Below are experts of layer 7 (counted from 0) of a mixture-of-experts language model. Rows are named router (the router's row for the expert) and show model dimensions 112-223. Each number is 128 + 24 x the weight over its row's rms, rounded and kept within 0 to 255. Numbers have three digits each.
After each expert's rows: "gets" lists some tokens that make up at least twice as much of what it gets as of all text. This comes from a sample of Wikipedia text that the model never trained on. Tokens count by the router's weight.

# expert 34
router:121121160125124119131150179157113132123098136125117134156151089136147128143093111100119121141160149135111152127123164121141100119109134120160133113075210116108134143113102104134143087100126145098149066120141125144143169159100085110133110106065116092130102136123139144101125114139145140128085103150094123123123117140129158135125109120145
gets: ",", " the", " The", "),", " May", " October"

# expert 42
router:093101152132151097175113163142090126138095143169111118196148070124123137163097122139139133115173195178145173113164142119121104128128110135142124127117159120098165082109138129134145105140177143121133120143127115134127180120149106091100119136131138122137145124116150138116150157110162127119112153109085127127096109171144166096193112085140
gets: " |", " of", " in", " was", " at", ":"

# expert 7
router:086118176127127106113172141135089093120095135157125114133154093120105114154112135136113102099145151166141137153164169113161120091113114116111153099089139127130172154125159156146113108094117151151149085151137127144143129131134118104130121125159149163118116141174122146148130130129109160108088091150156116163157125100130147144153090121118
gets: " |", " by", ";", "|", ":", ")"

# expert 38
router:081109161130151118165115142146114114161091147171121107142156113102131144154099121111139119117132169148149144117106161138085122132125130146157139129108154106108155162140125120186126121096115169125149085186123141150152154139167130155126136108129127163144122141130147154141152128130144132115105122152089090181097108124117152146120121062134
gets: " and", ":", " 3", ";", " 2", " 5"

# expert 18
router:085141160154122141127106120154068142104146171185128097107154138120133093146105103130133142099135157115131141091079124117111110145129142178136162158127129128097174143128090117166112153148136120122141063172099121129154131131125109126123114105088117147155128119153120164105141164113140135122088109152135087168147134128135126118145075086160
gets: "\n", " (", " \"", "==", "\"", "==="

# expert 31
router:104117171171137136157111153119110112103078139142132088125146067112096139138109124105137161124118133124130129106124147138109086089105107175148125142061142125111141136095124116140150109107151147140166076144093122125171161106127110165148117089152140115173099119125154160171141122125136150122131092122119134191132123129147154163084079096135
gets: ")", "\"", "),", " ", ").", " 2018"

# expert 5
router:096103162110102152109108115117112136142152158183142117122132117107132139160118127103138145118160152157134108096124108132126158107100124135177169132125189124102152140159129098164111143116114150120169091156165127122166118115147107173136092098143093132114138114119162173126124151101137145129109134182094094181107115126110123127139105087142
gets: "\n", ".", "==", "===", "|", " =="

# expert 19
router:101116160097086128123140139143108131156082105151150066129158119085141120128077122126142111127136143145114120108142156120126126075118108146149161133112157117102150145117138119168154156099116144145173135166134107147151139121133144139121142104105108148168116142126162163123114121121158153140108128169124104152101130143124150156105095087175
gets: ".", "-", "\n", "==", ":", ")."

# expert 1
router:098126129159111111127127163116102121128090148156121157150164115136113158168074154120129103147130145184165173096117179111136108129131107155178135118114148131144157163143120151114128116103140148142128079182103152153167129130150116128132114104170118125168120138139154159108163123126155156132067118134143081122136145130127124127119139111147
gets: " in", " to", " on", " for", " with", " by"

# expert 27
router:074116162116142107140101152138127116141080142160133114156158120103140142157088122117114119124147171150161145106106166128083123109119123136153145134099152092102149159146121118174120122108093170091154079173123142142156159133154108146124129106124137146145121139130140158136156138117137139126105117161091103171081119128123137153115112087137
gets: ".", ")", " as", " =", " ", " took"

# expert 26
router:072119156125159126148114153143124119147079143167118109143148116116139137169104122104130118116130174146157133111118142135085115125117119148154160131105154103099148150139126109196125134094100169096146074175108134140168154130175114137119129106125128166151130137136146154157165140113154139114106115164097094169086140126122151150119126077133
gets: " of", " which", " that", " on", " is", " It"

# expert 23
router:080119159106155109160123151134112116135086149166123112137155107086137124153103132119139125119151172151146138106121163134075134120105117147150158127098148107103157156156119107193126137095116161111158089163123156133170157132157112139112137106139135185143127129113145154134163116119149139125100125151084089187090130126130132165121123095133
gets: " |", ".", "s", " =", "|", ";"

# expert 8
router:111075142115127112140152118167124124139087151153160098174136130088148109122103148118129133121153160170157159119121118099087126112099121130111139121106145116102146139106128129160160122129123113149150112154133145132123172138163129154126165128105137142165140076138110145149156148139132139066102132149077091157108129089097129130144115106144
gets: ":", " |", "°", " /", "′", "N"

# expert 33
router:083120135120133109116110110123075148135135168180167105107123078115125094147120131118109129119168169156129140098088110127138121116113144145152152139139135092094157142147103132165132125137107133136143083153128127137153145134143093128126136120118130148146137133148134162140152160082132170104092109162110079159123093115128123120131112078161
gets: "\n", " (", "==", ".", "===", " =="

# expert 11
router:057128149116155101108119154137107117124121150173118097118140117115096201130116106109133125126146157165161178112130163110082133160135131148132109109100119133142177137080141138146134160079152148129152105151145121163156143117161145126108080117115126121154135124159134140169117135117130109120095127091130084130132140123118130154129159086154
gets: " and", " to", " of", " with", " for", " or"

# expert 40
router:128090172130150109127086137153105136107049126166140106119155104146122147147097135108153129127148175159153152118159142111168107116115140149175112150107165150144171131116140125127178122173155100106129144178143153174123160116147144123122143082107144137117145126126084157115166123083158125139107150101125089149114086153151117132129100129129
gets: " was", " is", " to", " were", " he", " had"

# expert 12
router:079123162122131110147111172135126122162070154168145102134152109110148136172090124104128133130138166142150140108125172129082130126130135145134162122100158107129155145154099121187121133116096154123168089178110166138152162128171120125109128102104133177137116158127144155130155120130156147115097106131102112181108105147128148165114102105130
gets: " a", " was", " an", " the", " ", " is"

# expert 32
router:106109189088123130098133166155099120113042135180103173117162101108146128133101112131127145134160130157137155105165156101118087109121133126131164130072165089133146103114136140125133080091134129095181082140137127172143135138129109120130123105117108148138127121129100181117116126138143143105097130149108116141133141130133140112138130091119
gets: " the", "|", "-", " |", " The", ":"

# expert 15
router:124117148154161097151113143136105158141091142163087108144181097108104160174130131112136106150119175171141138133169142138121115094112113137199149127130175125137139171138130125169127084159116139105114095126123164143161160112145141099132112103137100152153118130143116157133140109155144142096116115161146113154165147152120116135135134144135
gets: " as", " was", " by", " is", " from", " in"

# expert 35
router:084107160117150113156116144137122111139082145172118110153153118107127120157103129098129117121148169166146138102102146140074131131116115147157133136114157092107140140138125100186123140094109161116166071173112138139178166135160134134118142110123129170146137152150145169170161124122139137132099121155094090184078127119133146164124112078131
gets: ".", ")", "\"", "th", " has", " film"

# expert 43
router:089109179118120157124124156125119119103090158157137095104141133126117130166120099101129145147108146107151107101133154126138093121124144180120165139108124098114159127113159163160143138108122109089121150183097104142167162108132142096114119122153108189167129150158137138114125171122118147145122109143095120113083086120125144108097135130153
gets: "-", "–", "'s", " his", " \"", " ("

# expert 39
router:098125134108149117157152149124101146177111161132157099177152126123169147129099122071136136143132143137091113092125172155157126114110112127151103124081165105107162112112079091139077092083144160106087079127104100148171155180133103125126112139119113088110117135145131123116142120163120144132116108155120103156129137147128134147096133096156
gets: ",", " of", " in", "),", " on", " In"

# expert 2
router:075115157107155117164117145143123117148087141179140114141153112113125140155103135110131124119139171148157146107102164142078117140126144137165135133109157103115156138142120109178137135088109159107156069183105140138160163131167123125116143112134134157141126137130140162136151130120152134123092116158086095182080138135145145151123104074133
gets: " and", "|", "\n", "-", " in", " ("

# expert 20
router:113091161117122100126136186134121124127087149150129141104132117145118150142104105105109152127138130161129132093153118120132099128122136161121160115095195113172150098088145137152123115081134114135173101140097173182149148142161114091091124107106135175166096140114120162128153158105154146071111136096096101129161100094143109126081115120103
gets: " the", " a", " The", "'s", " his", " an"

# expert 3
router:088119155124154127171111148143118117156088151167132116140149120106122128174108129099133116127151164165150138104124163139092141126116124149150141132108147128100149148147133106194124139091103150129139079167126128133177149141171129129117135106131124161135122130134149163139160130126149136119093099161083105184085113147113138153116112089142
gets: " |", " ", " years", "%", " —", " such"

# expert 45
router:086142131137136081092140148136098100115073159154122113134150127156094142188131152092108148136163144137113148138104133121159103139147113112196143139103153110140160109133128141161140129126129133074124118168072150148121138096177124132125151134119147180118144127116126113092132100127133143079095100107096068160133107135121170122104112128139
gets: " |", "–", " 0", ";", " 1", " 2"